{"num_hidden_layers": 10, "d_expert": 32, "d_shared_expert": 0, "moe_layers": [1, 2, 3, 4, 5, 6, 7, 8, 9], "normalize_top_k": true, "lr_router": 0.00156, "vocab_size": 14253, "norm_eps": 1e-06, "tie_word_embeddings": true, "max_steps": 5950, "dataset": "wikipedia_en"}
Below are experts of layer 2 (counted from 0) of a mixture-of-experts language model. Rows are named router (the router's row for the expert), gate (a neuron's input weights, with its number), up (a neuron's input weights, with its number) and show model dimensions 0-127. Each number is 128 + 32 x the weight over its row's rms, rounded and kept within 0 to 255.
Before each expert's rows: a language model's description of what the expert responds to; "mostly gets" lists some tokens that are sent to it at least half of the time. This comes from a sample of Wikipedia text that the model never trained on.

# expert 34
What it handles: Sentence-opening words. Capitalized words starting sentences or fields, such as After, In, According, There, Since, plus odd pieces of foreign names and scripts.
mostly gets: "After ", "|---|---|---|---|---|", "There ", "According ", "Since ", "Population "
router [203 149 134  76 124 115 104 221 126 130 147  97  83 171 175 137 123 151  97 151 141 121  86 205 163 129 108 100 117 135  72 134 133 188 149 162 101 145 148 100 102 133 127 210 129 145 115  97 173  97 136 138 150 150 132 127 179 174 121 114 150 126 174 184 150 165  94 125  72  97 157 100 121  97 117 131 128 187 122 177  81 169 110 186 137  97 151 172 119 134 176 145 128 161 153 136 127 156  86 140 117 186 162  97 122 104 121 136 123 105  90  75 159 121  69 113 136 134 168 105 112 158 149 118 136  90  86 164]
gate1 [136 158 121 177 113 171 111  92 107  60  98 163  94 106 141 175 141 136  93 105 131 125 112 124 136 114 145 152  94 152 134 149 185 119 179 140  84 141 162 151 167 107 124 140 143 177 117 170 117  77 110 109 177 111 121  94  91 131 186  89 146 142 211 155 124 147 106 133 122 137 123 166 139 100  85 139 132 124 136  90 146 147 103  69 169  54 155 165 138 117 116 131 110  82 104 107 120 140  99 149 136  58 164 128 162 134 214 127 149 109 145  95  98 120 109  69  86  96 145  47 150 187 156 200 130 118  98 144]
up1 [157 172 139 164 123 165 141 156 108  94 139 170 102  92 105 165 177 133  62  74 116  54 125  86 111  99 123 120 105 166 124 171 212 124 128 115 130 161 165 154 111 111 115 182 133 117 104 116  57 130 120 112 109 137 119 124  90  78 183 119 190 124 176 152  46 119 133 109 115 140 117 208 156 128  82 111 119 180 126  68 142 127 124 109 178  64 148 167 161  81 108 116 128 130 111  73 166 144 119 112 165 124 116 141  96 141 162 144 136 127 134 125 105  96 125  84 115 135 145 110 139 200 180 149 130 100 101 126]
gate2 [ 84 167 163  90 126 104  46  95 102  82  98  93  98 114 150 194 103 121 137 119  86  92 169 165 119 127 119 111 101 198 105 123  71 111 120 173 132 152 150 125 118 112 150 139 147 142  84 133 165 110 118 147 120 105  86 160 160 121 146 156 104 160 138 149 123  75 103 102 104 146 105 110 134 118 162  96 210 200  98 160 150 126 113 167 123 134 114 118 112 157 173 163 180 126  89 146 145 146  95  74 118 136 125 132 119  71 109 202 130 156 166 134 165 136  86 107  89 179 185 173 107  90 145 194 159 123  89 118]
up2 [111 131 108  82 106  93  53 121 133  78  95  87 115 135 148 168  97 142 146 123  65 115 165 184 103 126 113 138  92 200  85 158  48 117 122 134 135 141 148 122 140 141 135 127 130 122 105 125 124 125 131 108 116  75  93 136 152  74 151 123 101 161 154 136 119  77 101 115 124 149 123  84 161 105 154  89 170 183 102 148 177  92 134 184  82 172 132 111 126 169 110 166 166 113  76 103 116  87 117  88 123 126 105  74 121  82  91 171 129 178 141 174 171 125 106 112 123 176 160 125 107  92 116 201 167  92  57 120]
gate3 [136 171 177  82 138 204 191  73 149 133 160 119  81 175 134 118 132 138 141  55 133 100  99 147 124 130 117 101 169 134  88 119 125 142 176 111  99 140 173 115 161 151 146 137 156 194 130 117 111 118 115 155 164 125 172  71 128 118 100  82 148 167 119 166 198 137 101 175 130  82  76 106  87 130 133 170 130 141 114 179 111 150 147 123 139 168 185  93 144  99 166 166 167 112 121 113 112 116  79 164  92  74 133 162 176 110 101  99  84 104 111  80 140 122 110 155 181 154 180 106 107 101  92 156 106 103 128 178]
up3 [144  87 138 135 111  77  82 106 110 130 147 117  94  99 111 152 103 130 147 186 134 122 175  63  89 147 152 138 114 110 193 120 129 132 142 127 111  83 120 135  96  96 156 144 108  63 129 134 153 167 104 113  90 106 116 165 145 154 167 129 127 124 112  56  86 144 141 147 135 146 144 138 119 111 139 117 144  98 170  95 109  99  71 138 141 131  31 123  96 130 112  99 104 150 148 181 199 187 150  87 128 130 105  91  82  98 150 152 136 183 174 161 114 122 126 116 129  73  74 148 138 113  94  34 156 125 139  41]
gate4 [129 149 166 143  39 164  99 199 144 147 161 146 200 144 157 204 132  98 110 118 162  96 157 165 128 141 196 100 154 133 118 135 147 163 158 126 117 129  84  82 158  58  77 151 147 189 171 150 149 105 155 110 153  75 172  71 118 117 145 143 139  95 158 137 137 118 121 120 115  64 141 147 127 137 117 102 125 159 151 158 151 141 119 154  55 140  58 158 110 127 110 175 184  96 187 118  73 106 116 158 136 170 109 164 118 102 131 125 128 128 120  90 140 115 109 142  85 141 153 120 127 135 149  75 101 136 174 107]
up4 [124 162 141 144  69 185 148 139 126  95  80 147 123 161 131 145 113  83 125 118  72 138 135 132 104 122 174 106 160 162 105 183  83 126 189 104  88  58 102  93 149  77 145 129 133 159 161 145 152  91 147 127 179 137 117 142 164 108 174 102 120  57 188 142 177 157 157 133 108 101 146 130 130 111 122 144 167 125 122 195 186 156 138 139 151  69  83 136 129 126 124 136 162 134 174 170  95  29 171 155 126 209 127  72 100 140 123 127 154 145 109 151 134 125 140 148 126 146 159  90 106 101  98  70  96 117 136 122]
gate5 [147 129 156  64 160  38  91 140  91 113 172 103 147 129 122  96 102 121 137 155 120  68  88 155 167 105  99 120  96 118 125 159  94 142 111 157 167 118 147 129 125  69 110 145 124 133 145 141 173 174 174 142 130 160 154 156 164 125 143 180 128 137 134 120  60 152  74 119  95 178 130 120 109 165 157 176 124 141 110 161 116 171 153 105 146 112 177 170 139 143 133  84  80  98  86 124  62 168 145 157  81 154  84 137  50 145 157 132 173 170 125 121 117 106 122 162  52 148 171 130 159 170  84 112 123 143  73 128]
up5 [185 144  75 125  83 141 116 139 112 105 115 123 138 122  99 160 127 119  92  86  86 153 113 114 154 149 171  93 129 126 118 169 124 135 104 110  93 161 133 140 138  88 111 157  75 139 115  95  80 138 110 153 184  78  99  88  95 159  75 144 166 120 112 104 131 133 154 152 127  98 128 108 170 142 166 135 162 123 215 110 164 132 149 142 111 104 138 179 165 217 143 129 148 124 124  84 122  84 164 135 181 129 143 129 106 144 107 126 108 178  72 143 185 150 111 113 222 114 133 148 139 157 190 204  81 159 119  64]
gate6 [135 157 207 167 129 158 146 137 110 196  74 108 133 127 126 153 150  97 110 113  77 131 108 151 156 112 134 147 105 124 145 100  97  99 134 137 187 123 167  91 208  97 126 128  87 125 117 127 100  96 202 152 128  92  93  51 148 189  84  96 111  94  79 131 130 105  91 111 146 142 124 128 126 170 162 175  93 136 116 131 167 154 180 103 214 134 127 182 201 132  87 162 137 123  98 119 120 140  91  81 136 125 132  93 149 156 114 178 127 130 133  47 130 143 102 102 119 170  90 120 130 160 162 115 121 121  89 134]
up6 [116  92 121  87 142 113  89 135 165  52 197 167 185  86 115  89 101 170 136 122 168  43 130 119 104 135 126  96 111  97 141 135 155  89 112  69 128 106  64 160  90 151 132 128 146 145 139 117 163 158  49 102 132 171 116 128 125 107 166 166 162 163 165 109  84 163 156 163 131 127 144 155 148 107  97 145 112 124 137 113 113  84  67 169  65 140 154  60 117 152 149  77 140 172 149 146 165 135  95 155 159 100 116 163 149 135 128  99 187  99  62 135 147  95 163 118 109 114 127 145 115 113 136 121 104 154 174  81]

# expert 1
What it handles: Word endings, clause connectors. Final pieces that complete a word, like -ence, -ition, -fied, plus heading markers and clause openers such as where, because, when.
mostly gets: "=== ", "where ", "because ", "when ", "According ", "due "
router [128 191 157 110 122  99 120 188 150 142 155 159 158  96 149 177  96 106  95 109  84 121 143 103 174 183  93 137 137 116  51 127 151 157 125 132 123 118 140 124 158  77  94 186 144 155 125 102 167 161 123 189 191 187 115 135 126 106 164 112 147 122 147 112 119 123 102 157  97 116 145 191 130 189 112 149 128 168 163 167 100 160 131 127 154 122 189 157 113  99 140 200 172 159 144 124 123 126  85 170  90 137 133 113 151 161  85 157 139 138 121  83 168 123  68 133  58 160  95 152  51 143 127 156 151  90  99 103]
gate1 [130 115 118 116 145 113 125 110 217 118  95 136 176 132 150 123 141 117  98 130 176 150  95 118 165 166 151 178 130 136 108 134 192 117  64  46 164 107 171  59 125 140 149 128 122 109 126 137  78 104 127 133 154 155 115 167 129  89 143  80 141 103 127  85  58 100 204 133 148 117 147 112 105 148 114  77 141 151 197 102 173 106 126  69 135 132 111 149 153 120 106 133 167 156 103 131 151 113 116 110  90  99 122 131 123 162 150  70 107  70 143 162  98  74 104 114  58  72 125 174 102 149  94 148 146 134 184 102]
up1 [130 184  17 121 117 111  75  99 181 152 151 151 146 161 107 155  69 135  97 160 128 141 155 123 119 116 102 112 121  66 173 119 110 116 120 163 130 138 223 142 105 119  97  92 135 110 147  71 115 152 154 151 161  83 160  93 119 138 132 102 152  84 146 102 110 123 118  93 171 152  93 196 156 118 136 127 114 117 185 121 132 114 134 157 138 146 174 129 102 130  59 163 108 191  98 152 181 109 145 148  93 118 116 184 132 159 116 165  83  62  61  98 108 119 155 130 109 126 172 129 146 109 163 115 134 147 166 109]
gate2 [ 76 163  82 105 134  94 156 139 110 153 106 156 137  65 132 131 109 119 101 179 164 155  91 129 132 126 110 103 126 165  74 184 103 221 115  78 134 111 133  67 125 109 108 135  86 183 109 142 149 146 166 165 176 177 131  76 141 159 141 115 109  90  98  48 113 106  94 157 127  75 159 118 102 106 108 117  82 120 167 149 167 146  83  86 182 109  87  83 124  98 145 177 120 108 130 106 124 110 172 130 106 114 158 127  81 179 141 107 168 203 165 122 182 146 123 108 168 135 112 137 128 127 124 150 170 107 107 154]
up2 [175 160 162 130 109  85 162 123 139 137 150 141 117 100 146 156 134  55 108 225 106 108 139 146 175 114 116 104 182  93 120 174  79 125 155 112 138 145 112 116 148 112 141 129 112 183 172 142 197 174 186 168 129 141 115 156  84 137 152  82 124 142 130  81 157  92 125 172 140 100 202 118 122 139 163  89 132 129 197 175 134 104 144 147  84 106 120  92 101 135 149 114 113 103 112 109 178 118 124 113 101  94 136 174  32 165 168 139 138 118  70 113 158 103 137 135 144 116  87 170 109  91 108 135 128  74  98  97]
gate3 [129 146 140 170 128 101 175 132 179 141 187 127 165 124 133  97 140  76 128 125 156 120  75 128 151 146 142 154 171  92 131  74  81  96 147 112 219 137 111 107 132 145 124 145 144 197 165 175 111 181 112 106 124 123  97 112 119  84 162 115 170 163  91 108 120 145 148 132 126 102 140 130  75 151 131 116 176 175 123  51 150 127 139 153  84 132  93 107 115  95 180 111 122  91  91 120 134 133 127 113  66 116 132  98 116 169 111 178 102 143 181 141 132 121 105 201  80  86  74 132 140 181 148 165  57 164  93 162]
up3 [139 132 162 206 141 153 150 130 130  97 154 117 130 171 144 101 166 116 123 104 102  75 150 106 128 152 134 188 104 137  38  79 196 128 122  77 121  82 112 107 114  91 138 113 152 212  95 191 157 145 130 158  96 126 150 107 114 117 129 141 191 147 124  80 126 164 156 180 111 134 149 141 156 149  94 107 208 163  96  87 117 117 144 152  72 129  53 157  87 142 133 177 125 135 133 126 113 121 144  83  80  96 147 156 101 119 114 144 112 144 178 107  84 132 165 109 108  99  88  81 116 169 124 160 116  99 141 169]
gate4 [151 183  84 124 125 114 164 134 201 134 121 156  67 109 115 159 110 162 171 113 160  68 149 122 194 178 100 152  95 113 101 105 154 117  94 153 141 102 146  83 139 139 109 147 173  71 123 118 126 158  71 135 163  85  62 125 176 126 108 100 133 144 100 121 106 108 102 115 154 132 133 187  91  58 152 118 157  99 106  79 121  76 168  65 118 132 132 134 124 127 146 158 195 113 134 144 145  84 177 132 160 124 145 121 193 148 103  98 143 120 150 143 123 132 135 144 141 208  91 174  98 164  74 138 118 158 119  75]
up4 [109 197  68 146 157 122 141 127 186 118 114 154 107  72 122 142 117 128 158  96 147  89 152 116 144 156 118 154 118 134  87  71 174 127  67 111 111 146 175 125 138 121 145 130 124  82 132 150 142 166  46  88 142 139  56 150 166 139 117 146 116 183 140 140 117 108  58 142 180 138 126 186 121  83 125 149 131 124 128 117 132  63 153  71 106 145 148 105 134  92 139 171 167 118 119 109 113 133 139 154 187  85 150 101 142  93 118 146 155 116 154 128 149 115 132 158 144 235  49 177 125 127 105 132 121 178 101  91]
gate5 [137 113 124  85 100 110 143  89 123 100 141 158 121 132 156 156 127  91  95 105  69 101 116 105 177 153 158 146 108  49 172 146 135 103 105 150 102 127 151 185 138 147 126 172 101 123 156  61 121 133 127 158 202 116 130 108 104 110 110 126 194 126 165 124 135 146 179 156 179 117 106 129 142 142 198 116 127 115 132  93 147 166  88 111 124 140 110 118 153 124 115 132 139 155 114  85  72 113 200  78 135 150  72 107 154 134 202 197 160  93 102 194  89 160  72 122  97 178 125 165 113 143 174 133 143  93  77 105]
up5 [ 81 130 138  51 119 125 125 177 121 144 103 180  85 212 150 113 160 147 213  87  86 122 166 141 101 175 133  98 119  88 187 143 135  92 131  93 159 127 151 135 157 126 119 161 122 114 118 122 111 142 122 119 130 137 119 115 124 143 121 164 170 126 221 148 143 123 103 139 112 112 138 181 144 133 175 140  80 161  95  95 118 120 205 135 175 147  99  83 131  96  91 137 163 119 113 137  82 130 188  86 153  93 116  63 152 107 181 180 150 137 116 160 132 183 161 135  76 140 114 174 117 137 121 171 165 140 127  94]
gate6 [171 124 123 117 133 125  73 152 103 156 190 113  68  90 106 140 152  83 139 126 100 130  65 131 172 141 173 178  60 118 180 100  55  56 108 159 163  91 132 132 147 131  77 146 106 146 123 125 112 112 153 109 114  86 104 109 150  86 133 112 131 140 106  92 101 137 193 147 188 129 136 172 126 100 108 121 113 117 168 109 130 150 125 123 158 116 103 198  39 125 125  96 162 134 124 103 156 194 146  73  98 117 124 123 152 118 109 100 111 128 135 136 159  72  61 137  95 120 178 106  73 131 142  81 113 157 152 112]
up6 [128  89 160 117  88 110 187 132  96 148 101 124 182 162 158  66 123 142 102 158 131 122 113 155 126 165  73  57 154  91 109 191 181 203 176  99 100 147 143 122 113 145 156 146 132 131  81 159 176 142 115 122 170 167 131 119  96 134  87  96 166 130 100 154 135 142  88 151 134 151 170  97 133 121 166 145  99 141 101 189  72 118 131 180 155 139 124 102 200 150  97  87  60 159 125 132 135 153  90 149 191 122  82 137  81  85 122 137 123 135 162 145 104 167 139 101 158 138 130 122 187 175  97 106 167 143 151 157]

# expert 11
What it handles: Word-final punctuation and hyphens. Periods, hyphens, colons, semicolons and last word pieces ending a word or sentence, as in joking., low-density, drum-mer, tick-et.
mostly gets: "hood ", "\n ", "-", "hood", "five", "tive "
router [127 196 157  19 120 122  81 166 105 132 117 171 108  84 169 152  95 133 102  72 138 166  72 148 125 168 103 148 138 136 147  68 112 150 141 146 134 119 136 115 116 167 168 179 106 176  54 131 116  91 116 150 144 178  68 153 164  97 126 149 153 120 156 156 159 158 154 147 131  91  66 160 142 164 144 111  96 158  90 108 127 166  73 114 142  93 101 164 104 127 115 138 160 152 169 196 123 134 149 139  91 120 109 109 114  80 121 134  85 104 122 144 133 129  59 130 114 170 144 136  60 113 174 130 117 109 113  88]
gate1 [ 73 115 106  84  78 142 154 103 137 102  78 123 165 105 140  80 147 178  97 118 138 188 107 117  80 156 126 158 133 155 112 136 162  92 142 199 104 213 136 122 193 112 116 174 137  94 113  91 131 110  30 126 166 147  62 152 110 147 137 151 126 138 150 154 107 127 192  68 163 116 109 172 123 104 150 165  98 159 141 137 111 144 127  92 104 153 115  75 110 126 160 148  95  95 130 100  86 103 132 136 133 144 151 142 104 188 144 124 128 129 128 147  55 132  59 126 161 127 124 157  85  99 165 143 137 167 170 100]
up1 [ 88 168 141 132 129 121 121 105 124 160 154 139 119 110  78  94 149  60 145 172  89 107 145 105 145 141 139 155  74  73  86 100 142 145 170 147 147 120 169 149  42 124  74 117 151 131 148 125 109 168 130 134 101  98 173 124 129 187  65 116 131 199 168 132 169 110  79 174  79 128 151 159 105  96 106 123 114 139  75 190  98 116 162 193 136 152 137 146 141 154 104  72 141 131  98 152 155 167 110 134 146 126 175  77 133  35 156 172 137 135 156 127 111  77 150 172 144 145 118 131 162 110  95 105 135  94  90 130]
gate2 [ 97 142 145 112  68 148 135 140 131  78  75 127 163 130 114 135 136 134 148 137 108 116 120 152 125 153 127 138 163 110 108 157 107 110 124 140  78 106 127 133 143 134  90 163 108 126 128 118  74 118 109 138 120 159 101 165 187 127  69 152 148 167 172 165 154 101 193 102 130 109 121 109 164 175 197 174 202 116  87  68 155 141  96 102 100 167  94 164 146 155 134 176 102  73 104  85 126 121 119 162  54 150 137 168  97 101 134  75 158 117  58 146  83 173  91 104 130 170 144 197 154  71  95 155 145 169 130 158]
up2 [136 135 122  55 120 142 109 184 129  89 161 131 144 137 141 130 122 122 151 157 170 117  87 119 143 109 156 111 122 129  85 103 125 139 117 114  93 183 121 118  62 148 139 147  68  99 103  19 120 121 115 197  84 123 208 120 192 112 116 104  84 113  86 151 108 123 131 104 137 128 165 129 103 134 161 154 121 136 111  95  96 121  89 174 135 149 122 187 109 168 193 111 147 163 135 144  89 147 131 158 111 212 132 167 113 103  93 132 119 139 116 145  87  73 113 129 146 158 162 140 205 141 112 104  45 117 141 118]
gate3 [138 157 153 116  77 124  80 142 119 108 133 127 162 122 126 109 113  57 163 179 173 151  84  72 109 139 120 137 120 160 109  90 187 155  78 151 114 174 172 122 119 104  91 138  98 156 122  47 135 153  86 127  52 137 115 192 130 114 120 146 111 148 152 177 165 110 200 127 110  97 163 134 176 175  76 114 120 148 117 146 151 117 114 132  95  82 144 130 131  85 100 157 166 115  95 105 104 132 114 167 142  87 168 115  58  93 160 168 147  82 153 156  94  80  59 157 123 114  94 147 129  91 139 136 131 124 155 180]
up3 [145  85 180 127 137  99 108 145 103 181 158 142  64 131 152  65 150 142 106 126 152 107 128 155 155 146 142  76 140 113  88 127  35  51 142 122  96  55 127 136 114  79 142 124 197 106 148 174 130 119 131 182 165 136 141 120 160  79 138  60 133  95 118  76 152 168 129 117  69 155 144  90 122  78 138 103 106 124 124 140  94 140 134 175 151 107 109 150 104 128 156 167 116 102 123 156 139 117 181 127 106  92 115 159 122  66 128  88 141 160 111 119 211 103 158 153  95 106 121 136 195 143  80 142 123 123 157 113]
gate4 [ 88 128 123  95 109 115 118 187 101 133  83 140 147 195 146  82 133 130 102 133 126 154  91 148  75 109 157 134 156 116  53 104 144 173 158 145  70 120 146  99 122 129  75 161 133 115 136 143 136 130 115 145 121 101 109 132  69  78 126 118 124 106  70 135 162 118 146 146  92 188 150  67 102 140 206 128  88 104 124 142 118 102  89 140 114  97 109 189  96 152 143 127 123  70 181 179 126  99 187 120  71 154 160 130 122 141 106 106 114  93  77  97  80 100 113 235 154 174 150  97 151 129 126 107 127 144  90 136]
up4 [ 94 180 106 169 146 140 170 100 174 162 155 115 139  49  84 155 108 161 118 127 118 127 174  84 176 162 153  88  69 103 156 181  93 122 179 150 185 183 107 127 114 141 135 128 136 140 135  97  95 154 117 119 155 185 143 144 177 146 175 154 114 165 123  96 117 161 101  91  91 118 126 169 167 110 134 136 198 133 151 147 107 133 161  97  81 132 143  71 158 128 120 133 172 137  55  94 162 155  79 129 173  95 129 112 126 121  83 117 167 176 168 102 164 175 161  75  94 134 109 156 144 117 105 123 173 137 164 137]
gate5 [136  76 133 120 114  95 125 107 158 139 199  85 117  82 118  57 138  79 122 133 141 108 166 178 161 218 101 135 123  99 119  97 127 128  67 161 144 135  83 132  93 116 113 144 142 146 120 138 135 102 107  95 142 105 125 155 147 124 114 159 135  83 157 149 165 139 129  58 138 166 125  77 108 130 161 116 128 170 145 117  96 102  88 136 168 186  74 127 131 133 169 136  88 142 131 203 173 129  91 126 110 127  93  46 132 128 152 149 102 153 136 132  96  85  30 124 117 121  53  84 127 117 125 134 118 117 175 178]
up5 [115  94 184 159 131 105  98 137 119 122  66 156 166 140  97 111 112 108  78 140 137  76 160 101 115 120 113 125 125 129 122 186 130 150 102 152 166 107 179 123 133 164 183 152  49 136 137  87  83 152 121 130 146  85 158 118 125 131  73 110 115  89 167 202 125 130 116 125 148 111 119 144 120 121 147  96 208 126 125  96 162 106 140 149 165 158 194 163 113  95 149 120 160 102 119 135 117 166 156 128 152  85 157  53 118 160 172 156 114  56 119 141 115 136 169  53 207 147  96 117 144 125 126 140 158  71 186 147]
gate6 [157 110 136 126 133 185 122 130 207 111  97 164 150 180 145 112 202 141 172 138 110 146 133 120 102 119  79 145 128 124 195 120 119 144 163  75 161 163 120  60 152 148  98 172 166 127 127 104 115 152  79 137 162 137  96  88  87 140 107 110 111 123 121 112 116 140 143 119 133 109  98 152 132 110 128 133 207 136  79 163 149 137 128 122  95 100 105  58 109 104  99 150 126 137 111 151 139 154  93 153 177 142 106 152 113  91 144 120 104 118 119 120  73 122  82 119  80  96 129 168  25  80  89 153 180 156  38 107]
up6 [106 157 105 124 123 147 133 174 122  82 144 144 162 129 128  54 125 154 169  86 152  91 103 144 193 139  67  81  73 146 123 172 166 110 140 162 122 101 100 168 104 126 131 136 149 140 150 145 194 148 122 113  87 108 134 170 134 213 149 120 142 160 222  94  77 156 107 102 101 119 110 127 135 142 165 140  81 149 194 125 105 124 147 109 134 141 152 135  50 134 177 152 134 150 112 167 171 113 125 180  85 117 120 134 130 139 148 125 185 157 131 134 160 117 109 109 161  93  57 190 131 133 118 144 182 150  78 139]